From a checkpoint of a small mixture-of-experts model trained on Wikipedia.
Size: 10 layers, 44.9M parameters.
Experts: 64 experts in each of 10 layers, 64 SwiGLU neurons an expert, 3 picks a token, a softmax router.
Training: a variant of Adam for the experts, 461M tokens, 3518 steps.
Below are experts of layer 7 (counted from 0) of a mixture-of-experts language model. Rows are named router (the router's row for the expert), gate (a neuron's input weights, with its number), up (a neuron's input weights, with its number), down (a neuron's output weights, with its number) and show model dimensions 240-319. Each number is 500 + 50 x the weight over its row's rms, rounded and kept within 0 to 999. Numbers have three digits each.
After each expert's rows: a language model's description of what the expert responds to; "comes after" lists some tokens at least twice as common just before its tokens as in all text. This comes from a sample of Wikipedia text that the model never trained on. Tokens count by the router's weight.

# expert 7
router:455478580537505544519512470552543468437469556490499541536538401484557467513467416491481600560493595530429513394502492523423553528467466509452485514513411411503553521464423467540475438399499482423432531439550539501478526476401539482551494601
gate0:533471506464565469532454594565482457464502517525673480516431456577510477411493535448511549504515501537529464430461533468432487496533445519481581460544339455430598538529493533558562474526562601532460478411430487398503517494543466539487515470
up0:502426453452516508504517565548507509461468494609613506500508551573494567428483532482565518503492572577518546440518491509577531518515475528467521414570434479432545526422527553553579495542574602607570447460455432478520525509535512499453485554
down0:490461542519448508464478507470535505565481513517490467499531517487421441397543493404548499428509489442542453376433466484523465420543510445491457475473505515385544438483511479552503495430462538535524532501559508419501384460482515491534514550
gate1:376501484588473503439487541438547561518513490435584604500544510485507548532530489450496441461585462417537523431577594496438454493438545505464468527549501507497510530473508436503353538566466546513374509544365459449502516464478432469494464484
up1:425458494496465481502465493417527525498453564367552538557573443555516497495566492496442461435590453509554534486574536460559504610393480544515449546575503454465432471534561399500452527495472405482427466475466437471510502558492510499515437502
down1:583515496466453560533554522472552399509546455568518527516493513498472535504466553529561455537500544473525463552435512412516561524501454538509451516496437492458498533472432484533580458461477506489642446570578508435489542530496450511457509524
Digits in numbers. Number tokens or digit pieces in tables, scores, dates and identifiers, such as ISBN, CAS and NRHP reference numbers.
comes after: " |", ":", " (", "–", "|", ";"

# expert 27
router:441464598525468464501405569464537484484471539438495545524578486482490525487445458549512497577565630546461525485539550526471572586492479451464553513558426476482499466508492564555465447491552502465475534495417487642444544475412450523512418552
gate0:483453564479542419478470574443512455441531494442641428505515486508406487523439523519550470510550537438558540517492438462550529555555426537517471512494578510499518483611534435424467597544510550478495459517456505517607502496528463553559460415
up0:462485475516531491406489543496484444441546595504526473497549452484502528464480529558498550521494499442535496516469358534504491454558411455478544403570557543509478584528517506510409479522517468570491457477424459464546496534522508506544441527
down0:533593507480513576530525509477572533418563581457442579575514527514466514577549521474507498524499486652594513509454503416488470542451569562532489541418534414495443489493432482496503574521545529478423525508494466528523536538502521541478529557
gate1:443524461551394526546473458497460517533514469599465489494602493464535432474513472579573486520502508545389479550529444513519414485598556518508531451423470524432523558484503516446500531441455563578515555411558406559577516514479477382502369509
up1:570486444525561502485519586583566511452553524560558566502460520509508514527582436442482498481466473468610543555444525556471605537443460524490528528503506442661486412493416495531517453559525453507459432483609574434499412510485494595504601520
down1:487506535549494444542547525473473448462513470422471495586580468455544473514490414408478441565493625531540483602555493461527515518441425518528533478541500486516524397470510486551554463506562511511529493548469534447483501446476582527461527520
Digits in statistics. Digits and numbers in census figures, vote tables and measurements, plus words like householder, million, population, below.
comes after: " |", ".", ",", "–", ";", " ("

# expert 51
router:404413559557503490600523477500502500548444511502500519448482491408511547477522439388555488398510486450465458508463499528546440563433535564571454567488492492484504478560451515459548511527482530443412369517491454590548457462492572489548454555
gate0:549548546506524533488496432520528550574548483579446440508549519521509496499495483462523517606558407496436468568502513453486448522441638563533575517563493548459466536411467467463515569505582476463482528475432491510452517582498541544569537560
up0:471520569499504462537541574475502546556456503469495459462519458499585589510467466494513595598543525527538518534543401464505463480590477506512502361574394489579565530519592508483519480409542432495463524475511482548501499566433475491566504501
down0:551607513562572482487523502510377551479524430451530593521489551509499501576590538422450454416547494597471472507496554500500485476475565440487448449483447493424410558543475557486506458531455607486522555474569481545456511557441513508480533476
gate1:496490394470340484553530531540489429510467478485491367543416472448554448491575539487488511500498516533509508488541423382548542462513487434489417588575459593458575455529520415505498450411533521486527460510478436538458548493487453493475353432
up1:483504491545468471485591451481471502470462473509462445459492494454469465522552490549531451591513448473521512475426453513422476550542510481596463472521547523531444509582590505434482496480492571531472565475443455506472615536467475557592504475
down1:602521433442558436384468400452487444550533513493483588528437484571473441616515468596481555511511517507472505604491476502549561466506548571468514565568506452540546548562577408448519503496524465492489543493474516512571583556472475428597494497
Passive participles. Past participles and adjectives after forms of be, e.g. is known, was located, was built, was nominated, followed by.
comes after: " was", " is", " were", " be", " are", " been"

# expert 20
router:445562463443545487431478442461513444523504447553543461431446595533539430462448559458440543561516503595503491563463489501415419500423502457418568532430466517541488419462542441475567482470511494564496574453551530497479415493481544472431549574
gate0:486535408460469501407378434446380528472486582621533520454481499473506529570482480477495435572456441512478502604491523458523519484466459514357527620524436441508512460442498441476603518541489516522446474535520522437461432467532521546430576519
up0:485454536471466586426490505523562437548467529439495497477611530495476489572465468469484537447481490463439494468529472474506453531512442515468541476499509529393534501478504609505502442473554453521559530469494488361521542445535413448467477459
down0:457519495559500422554457435351446527505595490468546410523486467504519483466471417426601500512486510400556464490536485450566444462537472522450532348515473460499454549512566576460452530536404503506466457442543580564508582577559506613572485552
gate1:543464555456537481555526502462448569548621494493480449546525571570470626520456557522523487498473508498457394561564480640412476482484433443505609560504506417546474513600481463568505528579440415423531505512419672489458520454443499554566499539
up1:464508598576349441409463535500536531440408501501510466513503481485472537444563528459442564493577559596556489527466516412586542493517571569471421504434541543457599567431546529468528472397565535565528479573511419421461497494471486430436531534
down1:472440467485447444611479551465519493539598461505457440608524524500492455539455455448582462536489487394526465417540477424617478456618469495470570474559501539477444524562514478509510580529479396466663472539529585403540437556527456470577574530
Dates and time prepositions. Month names after On or in, prepositions like during, until, since, and the or in before places and years.
comes after: " in", " on", " of", " at", ".", " from"

# expert 16
router:526501501529624449538427438441561491497525416402578454570477574483459418492497497495518429540466544494472472498526470571581629554518510480387471532433448546545452405478478566445507601439539559498369439575508417540492583487469461557484522464
gate0:521550536534490517485453485500516504448464475471514541509508525589506427499543503516505505460478470486502517485520599561556521538486501453547485452449458468540494456537449431447485540507604443482468460522447470551534475482563512510416520505
up0:460530521469455552428493488553536567477464490382532508477492539515576529472503576456465529503547471488572493573497522501507553480518474531556464453551551456502550478411521387564524485535560547625530570415532517549459453490620586560540452488
down0:503463572511550434545531450555525503430593508449458516463534432564534489466553519506548471434427457538481459567538516528447550524518588470495479490528565507487522463472510552472453506433445475512468460471530510549508531577471506524406532426
gate1:540511513629517508513535469394622479582402537476455487469491538417457461531481466489480535442459520445504522558536620401492477495457548549577544501609559494578431515491526503543540512463507498614593549543510453539561559497499539463466444497
up1:530447509471488427472489420460564454503478534488462526549460466460531541531565579510469448506509404447486559512478437461451501402560510500598501514544490508456509465495469528513563521564510476515464505420441465499502471528496403544437501542
down1:532566497612497487465570514477516468561522485490494561512410546410489440490417535572430478491541530525529491516580543537526468525458526521516467478524535507530556513472513532449537492462437479549482614410537516558477500537497462538531503383
Verb stems after to. Verb pieces and common verbs after to, can or not, often mid-word, e.g. d-iss-olve, s-urr-ender, acc-ompany, plus used, took, off, well.
comes after: " to", " s", " d", " can", " not", " would"

# expert 60
router:461554409556475539508486568569502518401461514410480479458572472559474502417499527519513582528575546518428435433452460518385460491534408622487520570563428441476563453528512499558404503427444465450388503431562440399578503541391562525478536578
gate0:509432476491658472529509536471623488438442399490609454624547410491424407497477551459445450472566452507443522421467427401533519541534483498514520490529471393566497488471506463424498421508500512454501476511502545457622519489552532473522453524
up0:532367509514608372439531513468572493483404475487533526563588478475533438457512553474485416572567435587433506429525459475521563519537450503460493466521497439556512499488580459466510474553459517458537442493443472504596457534448512458489385463
down0:478570546481509470452524555552503460554549565569446514468506384482535474519573483467466599502581584536468619546517521579425469472455480578503505393555438576489504471467607494503507519550503436436461512524518502537472555471472542546576496524
gate1:446622528582502434518460511508454559522535537521439445502519515556481475540393435453468543629523541492514514434453555455526504504416476524486535545615398423492521511509512486482376525469478541502426518518480434511461500522595568537527460546
up1:449436511459447519529515527416605502452418435454549561581503415483550501480527556440469586414449561498488416479556513525484515556612517473414478496422534568546598488464561562550522526520546513463521420532647476474558582503511474499510601495
down1:570549429468498469512481505535504461530541462549444438530518539598537430549477489486447535400540553486523399480560429624539465477545510481420420462557512452416437496464437494478348542472509427559567504380530586479495516523517501423455545574
Table cell separators. Pipe separators between cells in sports schedules, results and track listing tables, often after times, scores, opponent names or dashes.
comes after: ")", "}", " ", "\"", "2", " —"

# expert 13
router:432571418408544490527539432482513531538521513525513487489467550526561465515453442448445562505426506469447434480513392569427481568463495428439525500416471593453476519482547445473459527512519468440388539544418577388591491446409537510587511530
gate0:576597483517465483528550530465520586444419642524476528509491468495556507482461448510534459454429452669484445449466473462479407532537477461544443484512494565520510582469582491589608504449483562534449558500595495583511538553528462585439447530
up0:377468440515495498469543503526454483484543346510492477558512435482472497457556552465458510482513490559582464547484492449558513513518523542431483538498501400534528440508427477428394438428536509509522469444536506502492522462488545456535522552
down0:479460477500450526429523494476526564504439561441447505466444427509418434553490496344443607484534486541512494559493425581439534550537458450489474405461462433515489485585539427579509518490471414377470488547420495527454538442490443539516531593
gate1:419506463559602581539515532456482558584504495505494427481533584546531445513440515513530473478503585508457518411554468523471505508449435488474495513568557486505420573477536505543372489537480456492458582496455503503507469489512556521489534516
up1:458550486541514543442469500461442544472492569518435534455534442527439490433466611483465544523477435510527504467590492513513444431479539593526484536542462483564469566414531531612384493484520512498547565479462460493526484505562560525512484486
down1:559481545563503538515605430478548451602537502511457504490471516437485468499523484537520518495560579474462511542526496535599521547555387499456507572516480461479563503524449526432466517509556479580420472420564436507491428417633480554473558538
Prepositions after nouns/verbs. Prepositions like of, in, to, into and during following a noun or participle, as in based in, genus of, located in.
comes after: "ed", "s", "ing", "ated", "ation", "es"

# expert 56
router:464500565422492500477584528443518448523561535566458517547448505482494409466456419501500435488575476419470522458494414568439442552472548545488521556458522594481506462552447492385468496504479493495324549460492518528533555543497410542463530565
gate0:425536534432479407534445629476556542466475449550544502589493596472522440486589526572435460507515527480509485455521434474422541491519534438526465502530508552453489589477567546431451537478479525463483571423537563464505475522565505504442509448
up0:536468515482502552550510411565472505457499464497451482510503460534450485525418492479587540536542523516550549555445559473609419525535473556466477445432561453515492491500494523487611488572622593594518482483555430620447552534515525520569522399
down0:467477501470509517518489553522499423529569466469432494542489481487473544424573567425465511380537538479491494508516480475440546455471422573469544509509512450593486506493526510529532482476601406403498526471496555461485490515507449497520503566
gate1:511518451560642533523441434482509546560619586482498478478503481505409482540408420530472420576629502504428491514520479462484461484470536515501471515417509546526429503545600510419526562448477487504488544467542457481691576559580562551471436529
up1:470476500550458469513496462579521408563403521521452482493475484515523463389578524497514547563455507546471538452520552488414519498573514532492534576518541445443462505422446550461440512578457411481555476559520536432391544519489518464513533427
down1:480579576529684507534454511438413491503542470531490449501476518510508542533509389505590461502439455568419556537578536470456518413463484488461458526534491528553475499464536534511486480500420476500426461410502510560543460483524534421458528457
Conjunctions and clause pronouns. Conjunctions, relative words and pronouns linking clauses in running prose, such as and, as, that, which, but, it, who.
comes after: ",", "ed", "s", " that", "ing", " it"

# expert 59
router:524508590461472527493576498524470442505598493540515440530451417437493526531505452615513572563462479496535497459402391515534537539555509522516563531549520504532500539524553542535593560566547498413467507500543605436433490465534519466440496549
gate0:539533539506505490506384511463437536462585499479489446450438497453511490457537404537510478477550394523557462586521504553550525496559481542514464551466527636551433518523499529452521597577383493540492419472384449518549559496529544422500513539
up0:522505536535557472622438517488572482463572529511488410497424478483526534447515442523519419514500433505570523514498535548558499475485470517543471455523519566539420533536482501500530600502411493463404456529433365479529452499536542409532453497
down0:511574559512544544480533522505400454512454431534459513485485578495499468436496555522417520499475444528461534499477460538411514523384525548561504469412446453489542450505512371523515569555471575464453525467564613577440490392484545513403488506
gate1:521490577508546456620455514556498567452501415544510491503459462588608454435510484468286586612465474430516625472465565626567412528480486459491473534479498497605458491482422450520510541523402621395358524485451487532506465395455554424484522526
up1:562482486607390512384461515495501541476430452502504529586547516490448541560468540474465543469464503557524469471486513537446473506538542476524529452579473411501525627488620496509509422545517625551452532529534549489527422564489466574549574469
down1:475393412511539432537552488482488531509549497504530517588454450561482550548497435468442474518507506407514390522525571448556461492580533430386512517625486478453471565461547487484432478540452430562518495518401436469536479535486554430647497517
Periods in abbreviations, numbers. Periods and separators within initials, decimals, abbreviations and DOIs, such as John C. Spencer, 2.5, p.m., plus digits in tables.
comes after: " 0", " 1", " B", "1", "0", " C"

# expert 0
router:502499388521527611486469433494581436455509510505486479504516521525444501507508487493430588483449506484478477513429545464460500604507568442529482427462570513550603532529494505513527467504576501559517548480579499582455547516512498443512450420
gate0:518540562459444458480484479487455592464524466511581468550478409479510368600558478435520521497498426501523493537535564446546454445532449460495538489514493426576400531435457450485448552348468417499476472417395492555467535419446562473483552459
up0:469526486566532528478507500543548465525499574451468547506493583618473458458493463561522684487576488483404383457494479467389606514451516428496550472437550473424596490525502483527530446554503410531469535535532523445540520558476532511389512575
down0:561462404571492616521483503487541541529541585548415539539434479493546500518439397526556524525409459585554464520449515497545500572481508516409577500493509479460537485543489395523537485496547541503511525536439470461526379410464469508425563501
gate1:523460503485493437586477450595493434528562546518521440435499491554476550449431486536513506469522631487571490458510576487556502557472473538530477470486494514479519515460505501508564411509506453578517527482503485490449505466565487471531553508
up1:471522539492476537460492548470470524428463446373478539547478416438515489377458645521477479456542413600457457565556400465370450446506444484496532580545541510577367538512528516585525461450517557414547524456518510633490453549532513539383525482
down1:505451441599540475518511557507487544418488500543480402451543547473414520528490491519496508397531561526460513522480535456480434551514477457482534418486555527515467577493538496506444530507537473490458414484510485451483519520461493425523511414
Word-start pieces in tables. Opening word pieces and short function words in election, discography and sports tables or lists, such as def-eated, Gen-re, Re-leased, for.
comes after: "-", " |", "|", "==", " a", " N"

# expert 63
router:468467451538532493365444527568454465479539513449556473479569494508525513449517429422561578549505501515479524488543596444466521419499458534520454452435421418482402493481472592570534468498621482614533422474467464507503504468523539459465522543
gate0:512474529484420491465496473585388467529500497470523492500434421562521488502569524518431550528448462494570547485337516504570490530537558436539498506601526510417453553414425521524564575478483476502473519448468473529449495506399522492445527426
up0:476660374463474478464445566473554537440577532531547546557531517500456504489536420477505503522501452469539545519560522519436466505438402618492506490459453464453564450530433426468593525504554510471514555394468502506463440460583437515487542509
down0:515500511453544440493531489463540573518549554543515514565459581494546465463487571501571555507617473461477489480452454479522551486579504524498433560436506616472512461445501529476461588555537486533544568538496542511524485508478538416577495514
gate1:453520575477537460591530557490539509530491477543491488499518491540456541499495547489528487473423588478531435452533535506593626653458525485470449525450493441447552502512555430498529466424480505494438454492532501457515552485395395585484455449
up1:467524577527522428532551550489588502488575487517493433471433492597538543503538527455538563530400585445596433446588555510623474562475524474589524449390468431419557547569540458542593526461454491507463423538527504529517531523442516547495471470
down1:436486477466550517513406452507479561434535477470484647560496534532474577544449520591456600487533469541524543499501607423527542540473540489467404577493512637531539525414545561469510516498500510546496535604549473556514564534482406440540572480
Infobox field labels. Capital-letter pieces and labels in infoboxes and data lists, e.g. IUPHAR, ZIP code, Kingdom:, Born, Country, Cup, Released.
comes after: "-", "A", "T", "E", "R", "S"

# expert 18
router:553481538513476526551554593531481488440509522506547491497619475517408539458550390531497403441499547403532480483498525535406482550564423507498523498368528443488507542520478402535542507479574495500457431526513557532431538436462496451495508480
gate0:560509478468530365452461548558513583445532507506550567487580558544460499506481437447558564529517545514588456501416480555569491523566466528487539432502420454405418516545487386458510528468486602459536442477436516512480514450460527398462557443
up0:531592536499550436501511581533528545468519533480415608466564517527464531496444473606533498487499502425510494526454499549623564504533468560506535432425536477425434533516442464403545505478557636432533501385384481510479574474480512439458540439
down0:498483482460476508547453511503518485488475519496498502495507501486491522472504526502530496466473490460509513432446491510508530491492484766481518478528456478536482488520501477475533504526505560456573497489476508499535472481463534494464514524
gate1:494570455451560556451492499510420502462453519458574524683592479519482466519504521564524626446466472492430408422441516477579498566500429538409442447458547492431562450463504554568505547593577502452486545457512479558547477486492515446530512482
up1:540502567497466504554434506455600458549474513530409525478524479461510497532566515495434380531492474490620544591503507551468524479461533537525575568517522501501524509521509478497532495531503494498482490520556508497431466512483547587500539477
down1:496569577526550487529477433480547507525551503455611478505431547562446430531506386474535520499517460489481436484377348527416501519523457570501521494487503509490556508520489509543377463467457506496340505493461480438576521462601520522499499479
Line breaks after sentences. Line breaks right after a sentence-ending period or heading, plus a following The, as at paragraph ends before == Early life ==.
comes after: ".", "\n", "==", " ==", "===", " ="

# expert 33
router:535519571409470520473480501548489418523521511492538502525487458545549532550512405523533576565398530442475548529497481486458518450572487477506422501478560464512496540498406546547576536509524476551540406480528464378523487499492548503446483529
gate0:517549585499558445575429399498576461461476501457609606542419487436464462506553458446519508528493510505517477537406629595453519497464460472458450459507540504500520418541446463467564524448506464480454601496496410500559515496581553522530649504
up0:529579442507546583578458525473493568411498466547567492536447526534552517527506521563477506451450607561449506499600482363564441425499575569469521555555527413508513555474528507493483470507479484499502533583568463517517550451584479496511412451
down0:620528512495422457534434567511553580482499465510522415525480529491501493518556505571536452560477427529508473509467493554569522438526482528514453510440504569468525510514581483425555491523491422552502451489514541551495535469516453436544537511
gate1:427489547488518417415502426452480526539538473462532493458478468509597548507453524453418529483481459524531483451459503579571529417455519522481588581614507586423492476508528431607529547524517510472415468533388496496391540501538502550580466439
up1:544500541492589512486458585503457490565571554592424517473595461440473474507462454530542532504513532528459476428495607484492506419511395510513467546464572523556466472475518413492549459536508539433564576457473492466514489561541553485559585596
down1:566596523512428407499508560545540429610562477570529452496521467471516442488511469498489541575572472368539565407491499532523474424513400458469462459466471565494540426404564570564503472470473524473615496640507519435417515573496538423458452545
Section breaks and prefixes. Line breaks and == starting wiki section headings, and word-initial prefixes such as inter, dis, pre, con, pro.
comes after: "\n", "-", "==", " the", "===", " an"

# expert 61
router:554500529505516525471522496553508462462571463516549406545460508501480501471535590502577538558501457531566559603514590474524607454502496445560432452554474470454500432509490510446407482420515503601546432489516478545537402603548435518469501495
gate0:401612463529547573585513493553421492545439451486493490492534423508516455608489446498515570469536509453482466528450531496564506534488444470482539413519522477463463491454508474468488553469451479518540415594447458578522491523582515523474423510
up0:524529568513595463455534478525608542459521483529476525508470526511492508445494502525407502492511497568469521517537466453505508546509530498394466565496599576509534456606499487556581503432592471426562488488526494459531514463470473523520475474
down0:487508528449423401465461475543441514506482479458493452436558509533452518498532466441501502500586525566569509422474456444505414532554581480525489415460423538609519522507579460476415518478414456473557498486473521388569403500378467431512471522
gate1:536491486582428479591466509499476487514559453582510497524496501493411495519472467553392477490464584504541506534494515554555529504473428567459505610529521509503463451441547514545411507448414445479458529586423422488596679398466487524523543460
up1:565491559526479486520442525550512469468526509507522494567559438489473367379510538519462483610432552507533462543476489478564530423533481581504511576534453541549520525463526556458512510460476373479509461528496501519599616502450614465506576429
down1:475436461482449486497537552415398566563514444532502548469498501495545453524514574551515553447462554508497529423488378623452424480567457432431525523530481414529560552531462535525525509471559450458538496525544524548509423460488567519368538471
First letter after determiner. Initial letters or syllables of words following the, a, his, as in the l+ate 1990s, the l+argest, the l+aboratory.
comes after: " the", " The", " a", "'s", " his", " in"

# expert 1
router:452511421551513501512415507478428466434526516474506515414525490579507562526419517509496520511502529446454454456459512486468484591475467498425451449497409497506613480440432472535501522402448478463388524475579495463535503556537473528497446522
gate0:519535518518475489410421464489534430540504459509575580431510519583517542484481513439570496470632548479556438479511389529452546550517511538597510549543567406417586532571455479502522522507559429593521550495428471446459482546537561411520624527
up0:519536530409504563483536525577459534368452427485495499541519547533384480484544477449549515567532505422437573465486473455536478470586388475427475505407450529560551383470490549532499511476461518499489498491556553577420509476573514509443564483
down0:465489465529474593515555431406539474459486598505471404485503504557471603528450469414563478474490468532558538569443569481516564538507462487540455487556591507542511523416557551513488418434466572432487498567512423439522414411479494436475573503
gate1:411527475503471476422469533404484484453466486520577559392443499524447481414554511422457495495431539471543470532612503529489455473549552485614452507439508487528530470627484573476573528519537455514473469468566454413450608382540467505520543465
up1:548440488498511536558538425481550406598530446496528381514549588504488498587358447562539515587517434460502385454495420422528515445573513469396541485465427531565496679490599590542502473435546483522513490500481536518632465459588526492417543552
down1:527549455528550505432458517485477516538505578485552524429511509483452445499445430549484581471557482481488481498510494517558465500473494430527440565529548467470503372492526565507454554398531523502504574454541484463400526509525505592505525465
Table and list separators. Pipe cells, semicolons, bullets, hyphen list markers and heading equals signs in tables and lists, such as sports results, standings and rosters.
comes after: "\n", " ", " Team", "%", "otes", " 1"

# expert 37
router:431519557524489532551485514465475516509543462497513454506510538469373617430464481402548538493611542450457456489439435586492431625550559573538550471466393566521486497511469479453534521481491453537411552573481522570507595434449407530535480511
gate0:516495409530521506549429435532539504507484500567504535595531520364529483479507493510517440501530512489445541440608520548426410450472488509490481470432497531477520585482520515428520508474472493534494583486495519448508541466583456456439500546
up0:587543573484446461467559502419517474511405602408522578594408485475492500495405436474462481459487463442496450579486474481554526464506495525494456551531431590536478498443520552562538527549541568372418500461460427544524434556505577480512533478
down0:479529459543440525538465497450469507476473516529519481565471448442532531519547558521465433532475495476489427474430552499524489578505551620485446406458482528553468513510518547529454530451509520527593504474390534510451514559441473517546506579
gate1:508488556516485514525441600504461469525456554440482545466519470508522518501527505489521433666497620563560589471455464505503498496482485493488528577558502513544542520507479553563456470575533491430531501532551512494429462524452482539524534456
up1:635517589418472489407533447523438503470539611536474517497529496511440502490543516490423448442457441467413551536616490535457434508531492461510483500520528463465467478458539434479478487502479503540461474496459528479507448522450454462478491541
down1:515515549566504426476479551496520582471522465514473486509438568452394455452501403571539437570468322500596502418429488497534458448488437467380457428424535537510525448496511471565495513556517566572376452444522521455504500402535522482544437433
Verbs after subjects. Verbs or verb onsets right after a subject pronoun or noun in biographies and narratives, such as was, has, t+urned, t+aught.
comes after: ",", " he", ".", " He", " and", " was"

# expert 25
router:533546557502499478470585481493411540448432583523534468545410453517496442520445530479463524477440417538529556552490612446525517403574513533500523514520498545501493508471493470483529457487448504513631479481482421503461485501557483474554430417
gate0:439434554540442464528451516442537431440478470566540485544454531500565495491525511501460491471340481490498462474524477475480462465551447475459577432512494482549504488547549427456501441488451560399433515468454458456519516604617455611492552543
up0:505468551425477455440538553532490586508489500488443569483535492569483508498538506501495396513563492481469491522478471493495543564557540530484427555506566573525525519560461462443473492543562465522575587410572559471509498442446474447519469509
down0:561446502478558461533415487489569537463497548499517521494476495594504526503527508488550521514495538469518524492522512587507464468523411572417357541488472504392505545518514491592538496390523480473454500453463528577553471539565527611417404492
gate1:491582477511601536439493474546478467513448429531569476582508517579494533492505499489482565499449530564456550456519577536499529523482403423445522443556439381544511505499499597536468510485495627496450462563472519443402491494573454528471403457
up1:530467628387557540540460533583550469622457511525486545434489417511513449515501456473510466521549498453488425530538492505522462554509506483491474494501505410581485505516486454534526480528552467418522508501456556593523480452570554398487517510
down1:524450559563493598586490492453484501445436505511573431502536431444569429521501455532531448494472506562506455449427533495456461523525548555453630489546502491546487570491460509438483460365464489505449418558409522491445534459543602459462425452
Word-initial letter pieces. First letters or syllables of lowercase words after articles or prepositions, common in taxonomy text, such as rem+nants, pl+anthopper, gen+us.
comes after: " the", ":", " of", "-", " and", " a"

# expert 22
router:449483535562545533534513411535543576471480497540432520485521481451517447515456553523456482565542455550526535453456576467513513519555515533471470520495387448521409465541433501553499420461426556501428585426474558495522399471476504421514582527
gate0:597440372540539603460544519528520491439485571558522511487473521506540317421473511514355476525551495523603441425481458441468535460456462569484442530400530455505567486455446502519569545485564453577610520440546574472489559553546472468513479496
up0:488516579566597478576475516481528479511518414546455499414455498422511495512492539567562522496467482555448496453460495583478561470559466484525577446561444574553463601528513461554442446397510614470451514528484366483504530463487487508393442425
down0:539437449462455450496586433549437490498459536629511498499404518470555504507470354588419496494514472484416518546580535542509496458491538484526462494438527479501503504473475514504453520473556390417429524504522555475456469489448473451514577522
gate1:529471444575513564501449492492461498512511499562503483572442490475552445512477484454582545467568483493502566511456502465500556509483606545558462501494601460454483459442486630523508507476481529464500500481518537444484517504538435525397532547
up1:474434490529463475523450502434499460459551558516498468491507505531518453467556639505500502540508491599557584634587490497438558543498529473479536499435497513398535462533499583473514421477540468484497441536515484593478510473509478558499494484
down1:569516538490531520488494449438546492546521452478438507426542387617416469530491557563528492502534495496477453537499523577533408474489540609562515487481506461482427480503506514591480589512493570462560502427429546467518453458483455545541495608
Year and century digits. Number tokens inside years and dates, mostly the first or last part of a year, e.g. 18-00s, 19-th century, 189-5, 198-4.
comes after: " in", " 18", " 199", " 198", ",", " 19"

# expert 2
router:522421471483442498480495567502523523593555477533426394550539509501480434496555497393560482589453417456470566536545457501465540433471401464505540530529499453454562540503464559584430490463513444554582458445438470431504492488500458503466503572
gate0:517430578391473507419507528515464558536407497515548543524474574607552491454494582641519565431412533449410460426544557463543511485478453440552524468413476592480529503486557481454469513440624553495479471475478529435418535542558498499541503415
up0:563464563485545520452495483467491473464500537464515529452463526547434519492442513518468527531396519509523518454441528500488471426448466477549466484479524512559506481479483510486452459484502474567507522420467492484529490595633527402474598458
down0:499448523510524478559508448559560433465554482527515558517527551381440548520539467443488407393503569510483534463534577502540484570531498527539561480449435481562531425366429528500588473452447524525593459518559568552473522576550461539513548475
gate1:529505422592600556434487428491547441501576435538547441509515520550512516447562537460498501542477491440520525556549552463491571600519478575461378495569537409430432550478488478474445561402509479533431423548533469507455458474461575534518539556
up1:465452474519435380556522544403484532457457561477534553546508534388437502521509505496554517480546537479545441455518520496486472520515487521487458553528541547498543468531418534515432562459524425477422492596429463515519516536560577547506384455
down1:576553457442454535496478558515431553497508434510498345466501605501488496393505532556459497553502478523454510599578454533518533584507480443456527521536468526526524520438470487503415500463584483457500481424604510473526473537616484466481450548
Acronym capital letters. Capital letters inside acronyms and abbreviations, often after an opening parenthesis or another capital, such as NSS, NAE, GSM, GMA.
comes after: " (", " N", " U", "A", "S", "N"

# expert 34
router:463531510527553495522495477400528464615447491535451404531443542491483501531462440422504454478543501433491507476492458413405503544518538506521494533494438550525544481508549506387444423508498563524388514459442522432485533479498481470522583546
gate0:584491429444545498394426485482468521468522438553464494487493514483531613569484530480514509563561504507545560515512471434513512519535560411478515471419479458531466475455496524568514536526552485565464505484452478476527434468444544453550457478
up0:461404426489561482479544528518684437458581444437466502540504588440558487505367445476557456586473539464493404487576457487577596488506488490517586447437597518539523549526405547517528511534561458505511592490457470499482449483482567508526485469
down0:446510469478495513528507555592504543448448516441559443526491564484650505473549529530462459479485461554480515503455533518469463505540526548524420473526506518531484575553590547521458549522454479524505536518488460511563494499527473502534550526
gate1:581521556403455582487435460487501582430467459574522436517480409578566508459558446464393468607515396510498566578458487564516581569444483530587591477469459564558457563509496500535453530642472478478502571420558473494496348542420543626510497554
up1:534540430468544501414421494557430468456467542469486475455531568478470478499541474546387488527533485546498570453572515438443520450538519530496412465542457589513544566467576613577436464463513451518646467423555458499476481514531445475450463558
down1:482443553461477497480519510488567540518486521497422517582522474442549529526392513458484511574565499489544448447447506441547486517489513561419567523424514430525438588472447466448496551507521561531509542464497510427438560546526437439654481426
Determiners and quantifiers. Articles, numerals and quantifiers starting a noun phrase, e.g. a, the, an, this, several, two, no, and very after a or the.
comes after: " of", " as", " the", " is", " with", " in"